Experts of a small language model.
Experts: 40 experts in each of 9 layers, 128 SwiGLU neurons an expert, 2 picks a token, a sigmoid router, a shared expert of 256 neurons.
Below are experts of layer 2 (counted from 0) of a mixture-of-experts language model. Rows are named router (the router's row for the expert) and show model dimensions 320-383. Each number is 200 + 30 x the weight over its row's rms, rounded and kept within 0 to 999.
After each expert's rows: a language model's description of what the expert responds to. This comes from a sample of Wikipedia text that the model never trained on.

# expert 1
router,223,192,214,226,174,177,144,215,199,210,225,243,142,185,249,188,218,179,206,175,226,138,194,174,230,149,209,131,228,201,184,229,152,194,217,175,232,223,192,179,227,200,190,183,184,222,186,204,198,254,260,141,253,195,209,195,239,202,205,194,147,149,201,267
Capitalized first words of place and proper names, often compass or title words, such as United, New, West, North, St, John.

# expert 6
router,184,203,201,199,222,159,235,208,237,192,238,199,163,214,175,224,192,176,211,241,220,206,155,175,168,146,170,159,266,207,186,258,194,176,167,234,180,197,195,174,213,238,223,183,143,168,199,263,221,198,214,168,217,193,225,193,232,212,171,220,182,210,224,193
Past-tense verbs like published, based, wrote, used, plus digits in coordinates and table cells and initials like J.

# expert 30
router,139,173,187,190,202,208,153,156,204,160,209,221,196,187,191,188,206,215,235,190,266,202,222,229,158,148,167,220,174,203,190,201,190,204,185,201,222,163,222,186,213,214,243,197,167,175,193,176,206,229,237,212,254,218,186,173,172,159,174,201,198,192,222,218
Commas, closing parentheses, semicolons, quote-comma and dashes ending clauses or list items, such as Games, and bone),.

# expert 33
router,203,177,169,188,132,181,202,234,184,186,179,191,214,248,272,195,141,234,219,164,152,193,202,203,225,223,208,172,146,211,204,220,154,182,190,153,211,188,157,214,264,199,205,235,253,212,147,171,184,189,231,180,152,228,232,231,170,206,202,162,143,219,167,216
Pipe characters separating cells in wiki tables of sports statistics and election results, plus semicolons and colons separating list values.

# expert 31
router,169,160,226,247,209,156,160,190,141,216,187,188,202,166,190,235,128,170,161,151,224,185,217,166,204,213,216,210,151,191,206,211,201,240,187,206,158,219,199,247,200,194,217,211,245,202,185,209,225,160,210,177,195,215,207,219,161,167,191,200,220,206,171,201
Two-digit number pieces, chiefly the last half of years after 19 or 20, also dates, counts, ISBN parts.

# expert 35
router,216,204,238,166,176,234,176,215,216,184,220,165,173,255,201,227,213,175,176,193,182,191,198,216,192,173,229,223,226,177,212,238,145,217,205,180,179,196,220,195,193,271,196,194,186,187,223,200,216,205,209,138,213,216,191,209,258,197,136,192,178,197,203,175
Common and title nouns after a determiner, often followed by of, such as University, season, film, team, professor, Mayor.

# expert 3
router,215,245,206,217,232,188,190,236,165,178,196,175,185,193,213,241,204,211,233,171,227,196,189,122,212,185,163,166,220,139,169,261,226,156,222,213,204,206,197,178,191,185,176,191,186,214,191,205,232,155,217,195,227,194,188,185,208,134,194,145,168,232,162,224
Articles and possessive determiners opening a noun phrase, often after prepositions, such as the, a, his, its, our.

# expert 36
router,177,169,258,209,156,192,200,160,219,225,211,196,190,199,173,207,213,162,202,253,162,232,209,202,197,195,160,220,153,150,186,198,223,195,213,136,112,236,206,248,197,192,168,193,230,138,226,228,191,155,190,188,219,198,255,183,187,175,192,244,209,197,243,236
First digit chunk of years and numbers, like 19 and 20 in 1989 or 2014, and day numbers in date ranges.

# expert 12
router,183,186,169,233,180,208,186,170,177,189,220,245,180,243,190,253,209,178,208,222,243,202,203,176,205,172,197,203,233,139,197,198,230,228,177,192,199,233,218,173,216,232,142,196,151,243,196,183,190,170,220,169,167,233,205,218,171,154,158,186,164,198,203,208
The possessive 's, ordinal endings th and rd after numbers, possessive pronouns its, his, their, the word first, and spaced dashes.

# expert 4
router,222,199,230,241,196,141,186,223,196,175,215,214,198,212,194,210,210,194,213,243,188,184,193,203,195,183,170,164,236,160,181,221,203,170,191,175,144,195,191,201,206,226,197,174,151,154,179,217,196,158,200,185,168,213,191,219,212,136,195,244,174,231,240,216
Function words and modifiers inside clauses, before the predicate or complement, such as also, not, been, was, as, increasingly, very, previously.

# expert 23
router,206,215,191,220,219,143,207,241,224,201,233,223,143,221,190,195,199,162,219,258,169,192,180,197,167,174,175,164,214,154,148,260,189,209,174,201,180,179,186,190,218,230,193,200,169,152,220,226,213,213,205,181,217,224,187,201,229,175,195,231,179,225,250,181
Latin species-name endings like -ae, -iae and Concern in taxoboxes, plus table pipes, blank cells and year digits.

# expert 38
router,203,177,225,214,221,148,193,203,186,207,259,225,143,249,193,233,191,150,200,267,170,188,142,207,170,182,172,212,224,198,214,252,159,210,190,231,158,179,220,167,213,216,230,200,166,174,208,256,163,216,190,212,221,151,209,161,229,179,194,203,200,210,218,164
Invisible mark after coordinates like 0°25′57″W, month names after on, sentence-initial On, and album or band mentions.

# expert 18
router,182,191,235,235,195,224,206,206,180,179,242,202,118,216,203,242,216,204,187,210,199,229,215,230,156,188,146,207,199,200,203,257,216,220,177,228,160,164,155,213,200,203,165,223,219,114,151,213,164,182,212,184,194,178,237,212,225,214,212,205,218,235,270,207
Single capital or lowercase first letters starting a word after a quote or parenthesis, such as c in "cantilever", S, D, A.

# expert 11
router,245,233,213,205,183,181,165,211,189,183,236,197,219,204,226,248,140,217,256,168,200,187,172,161,177,148,188,143,177,176,148,217,247,204,182,176,173,169,235,208,183,221,225,227,195,205,186,153,165,197,203,203,215,182,238,155,223,209,222,215,151,218,187,172
Prepositions linking a head noun or phrase to its complement, mostly of, also to, for, by, with, including, such as.

# expert 37
router,286,202,246,217,193,208,201,205,222,224,206,198,264,173,224,187,175,134,259,221,188,160,199,176,145,171,228,145,130,186,197,156,237,249,210,187,175,240,204,225,189,223,227,189,200,167,231,189,184,214,167,173,236,155,149,219,196,232,170,184,239,230,172,212
Conjunctions and linking words such as and, or, but, also, plus of and to, joining names of institutions and phrases.

# expert 15
router,143,177,178,202,211,222,158,226,137,276,219,206,217,203,234,172,237,186,214,159,247,193,185,191,192,157,200,217,189,201,173,180,250,182,151,196,214,156,251,190,219,203,227,205,214,177,214,171,165,214,209,199,228,181,210,200,194,169,181,231,186,187,168,162
Opening parentheses, quote marks and math or coordinate symbols like °, ′, $, _{, often glossing a preceding name.

# expert 17
router,205,197,178,179,203,194,147,220,198,211,228,198,244,227,200,224,163,197,167,240,239,229,179,185,144,193,222,164,181,223,205,266,170,177,225,181,186,178,173,195,192,259,166,230,217,202,196,176,258,118,181,149,205,179,158,163,231,156,206,213,195,225,211,238
Auxiliary and copular verbs such as was, is, were, had, plus plural nouns and pronouns acting as subjects, such as girls, women, they.

# expert 8
router,200,195,237,217,216,192,210,213,227,187,249,208,172,219,161,236,210,185,202,220,171,188,173,197,190,178,189,181,265,165,169,240,172,176,179,233,188,218,192,192,209,227,204,208,168,183,171,235,203,192,223,147,200,207,189,185,240,211,175,194,165,214,250,159
Subject pronouns opening a sentence or clause, like He, it, she, there; also table digits and word fragments inside taxon names.

# expert 7
router,243,209,211,209,157,152,180,165,185,200,248,155,206,199,251,222,199,224,150,166,182,215,210,162,194,144,140,217,207,171,248,217,174,230,186,156,155,200,218,275,196,214,178,233,169,215,216,208,159,167,251,182,161,234,192,249,230,192,158,246,154,226,213,203
Final word pieces completing longer words and names, such as -ing, -ine, -ate, -ay, -land, e.g. Steering, bleeding, Helbing.

# expert 28
router,226,172,235,207,213,194,215,236,203,217,238,205,174,240,195,194,195,145,175,231,195,177,181,151,208,162,170,196,229,187,182,223,178,207,175,218,189,203,196,186,220,228,235,193,140,153,166,238,212,212,202,218,238,197,224,207,244,214,184,214,199,213,229,196
Digits in tables and ISBNs, plus words like began, again, block, Location, Coordinates, History, often before colons or pipes.

# expert 25
router,189,194,182,184,179,185,225,216,184,192,233,228,201,231,185,203,215,163,209,211,213,213,174,139,188,189,233,186,226,160,205,227,159,223,176,228,178,198,224,222,209,246,176,183,187,162,159,170,201,239,189,233,197,171,212,195,249,226,151,191,184,183,214,169
First pieces of foreign or split names and capitalized name starts, such as Dae in Daejeon, San, Al, Z, World, New.

# expert 20
router,222,208,212,213,217,179,189,199,234,225,246,210,208,207,187,216,213,150,196,265,184,199,177,198,194,173,176,147,260,191,172,240,177,189,166,204,165,180,192,158,187,214,207,179,169,170,156,219,182,226,220,186,201,188,200,194,219,229,149,181,208,231,222,150
Common and place nouns closing a noun phrase, like era, place, company, London, Wisconsin; also closing parentheses and decimal pieces in tables.

# expert 10
router,198,159,183,185,172,213,203,216,161,213,211,203,206,236,254,244,221,220,174,216,227,247,192,232,213,246,219,213,202,191,219,274,207,208,208,253,140,190,170,189,223,268,183,185,227,151,216,216,207,158,189,245,188,203,234,232,216,221,185,190,203,199,226,176
Opening pieces of longer or foreign words and names, such as extrav, ineffic, aggreg, Galile, Ch, oc.

# expert 24
router,169,257,232,198,244,144,216,177,186,175,202,187,138,218,219,158,226,199,170,158,213,173,173,175,145,225,182,183,208,185,145,230,137,201,153,187,196,245,156,231,217,202,198,218,178,170,240,259,212,188,223,169,258,162,262,209,182,259,173,133,158,198,158,205
First names and surname pieces of people, often in tables, credits and lists, such as John, David, Jeffrey, Mats, -ley.

# expert 27
router,188,192,245,230,159,177,184,193,176,201,220,221,144,259,217,192,236,214,207,184,198,218,179,219,167,141,221,213,228,149,215,202,155,252,164,139,154,236,220,235,263,191,226,258,163,156,169,209,198,179,235,183,236,184,197,188,175,213,142,213,215,222,250,229
Short letter pieces inside non-English names and words (Niterói, Serangoon, Passow) and single digits in numbers.

# expert 13
router,219,199,221,225,223,185,198,238,221,201,242,219,151,261,195,217,215,151,199,234,168,193,157,239,186,178,189,179,224,191,176,216,148,202,156,217,178,187,169,140,212,270,208,221,147,190,206,248,223,219,217,184,223,183,172,203,226,189,177,200,179,246,221,150
Thousands commas and prime marks inside numbers and coordinates, such as 1,886 and 53°50′16″, plus table pipes and some verbs like played.

# expert 14
router,198,186,219,211,216,195,194,198,193,177,242,220,168,214,197,235,191,156,195,235,158,186,174,184,166,112,155,175,241,167,173,248,177,197,181,200,178,209,198,183,204,230,229,220,130,212,185,267,200,211,217,199,194,171,227,202,230,218,156,213,173,216,251,175
Content nouns (ransom, faith, employee) and name or word endings (ov, ism, ensis), plus spaces, digits and line breaks in tables.

# expert 39
router,243,234,241,228,178,231,143,205,210,179,174,229,251,216,182,204,180,216,182,222,239,199,197,244,153,212,172,120,149,202,169,189,225,226,204,160,188,166,197,197,233,252,237,163,249,156,181,244,217,229,162,193,221,180,176,205,244,141,196,162,208,177,162,185
Verbs and past participles after auxiliaries or subjects, such as made, used, brought, released, became, known, won.

# expert 34
router,229,182,201,160,228,212,170,241,243,218,180,234,215,239,188,221,174,215,186,245,237,200,191,188,198,220,192,183,190,189,222,220,178,189,208,185,183,162,190,162,189,243,235,189,180,180,219,197,232,172,229,175,230,202,186,184,230,112,196,246,214,247,216,209
Head nouns after the, a or his, often abstract or plural, such as service, work, information, capabilities, conflict.

# expert 32
router,195,182,204,253,208,219,192,204,239,186,285,169,181,197,177,211,183,156,216,234,165,171,189,169,219,150,205,187,158,212,213,232,242,186,159,145,216,189,174,268,201,192,179,249,211,192,176,164,181,213,189,210,159,194,280,180,187,163,184,161,212,269,192,175
The bare space token before a number, in tables after pipes or in prose before years, e.g. "the 1990 draft".

# expert 22
router,220,238,196,163,218,191,203,175,221,175,251,234,208,209,224,180,208,198,171,214,204,193,196,201,133,217,246,220,223,160,199,181,147,199,174,217,133,189,149,190,214,228,192,204,220,195,200,171,241,244,269,153,206,147,199,221,233,186,146,203,213,175,240,227
Final words of proper names for places, organizations and events, such as States, University, City, League, Cup, Europe.

# expert 19
router,227,168,199,194,213,182,231,214,228,222,260,185,161,209,220,212,182,168,232,211,181,210,180,184,202,179,170,163,229,200,167,239,138,227,176,211,167,171,198,173,217,206,226,191,144,235,181,233,246,254,239,196,223,182,187,189,233,212,170,197,161,201,215,191
Table pipes, line breaks, unit and coordinate tokens (ft, ″N, ·) in infobox and asteroid tables, plus words like No, Total, released.

# expert 9
router,184,172,169,237,152,205,235,214,185,239,248,250,186,205,168,230,213,165,176,202,188,174,145,162,168,183,238,222,177,199,219,201,203,163,249,169,217,231,214,213,190,209,225,152,252,217,222,188,226,205,223,216,182,185,232,178,207,171,154,259,234,230,245,185
En dashes, slashes, spaces and number pieces inside scores, ranges and dates in sports tables and stats, such as 92–87, 0–100%, 2022.

# expert 26
router,246,234,209,234,143,249,194,166,150,165,187,147,246,208,234,247,190,176,230,220,170,203,224,238,173,218,211,187,229,182,154,174,234,193,191,165,196,220,241,257,197,259,229,219,201,187,202,201,172,181,223,143,175,191,161,222,234,223,187,193,220,229,231,207
Adjectives and their pieces after articles, such as new, American, such, several, early, and endings like itional, atory.

# expert 2
router,257,217,174,215,220,199,182,150,154,171,196,235,209,230,216,169,158,232,180,186,214,236,212,194,259,188,240,181,253,192,223,270,245,147,205,176,187,226,217,195,231,186,196,153,192,165,236,245,174,193,186,232,169,184,275,168,219,165,212,215,192,188,205,189
Prepositions like in, on, at, to, from, during, plus month names in dates, often sentence-initial In after a period.

# expert 29
router,156,195,219,170,200,145,192,140,195,180,202,191,171,185,164,211,213,179,241,275,140,209,209,180,184,214,207,177,235,177,170,230,175,219,241,207,178,183,231,183,217,208,170,200,150,214,155,212,243,209,270,138,201,190,204,166,217,178,187,199,190,214,190,179
Relative and referring words such as that, which, who, it, latter, plus sentence-opening connectives such as However, But, Since.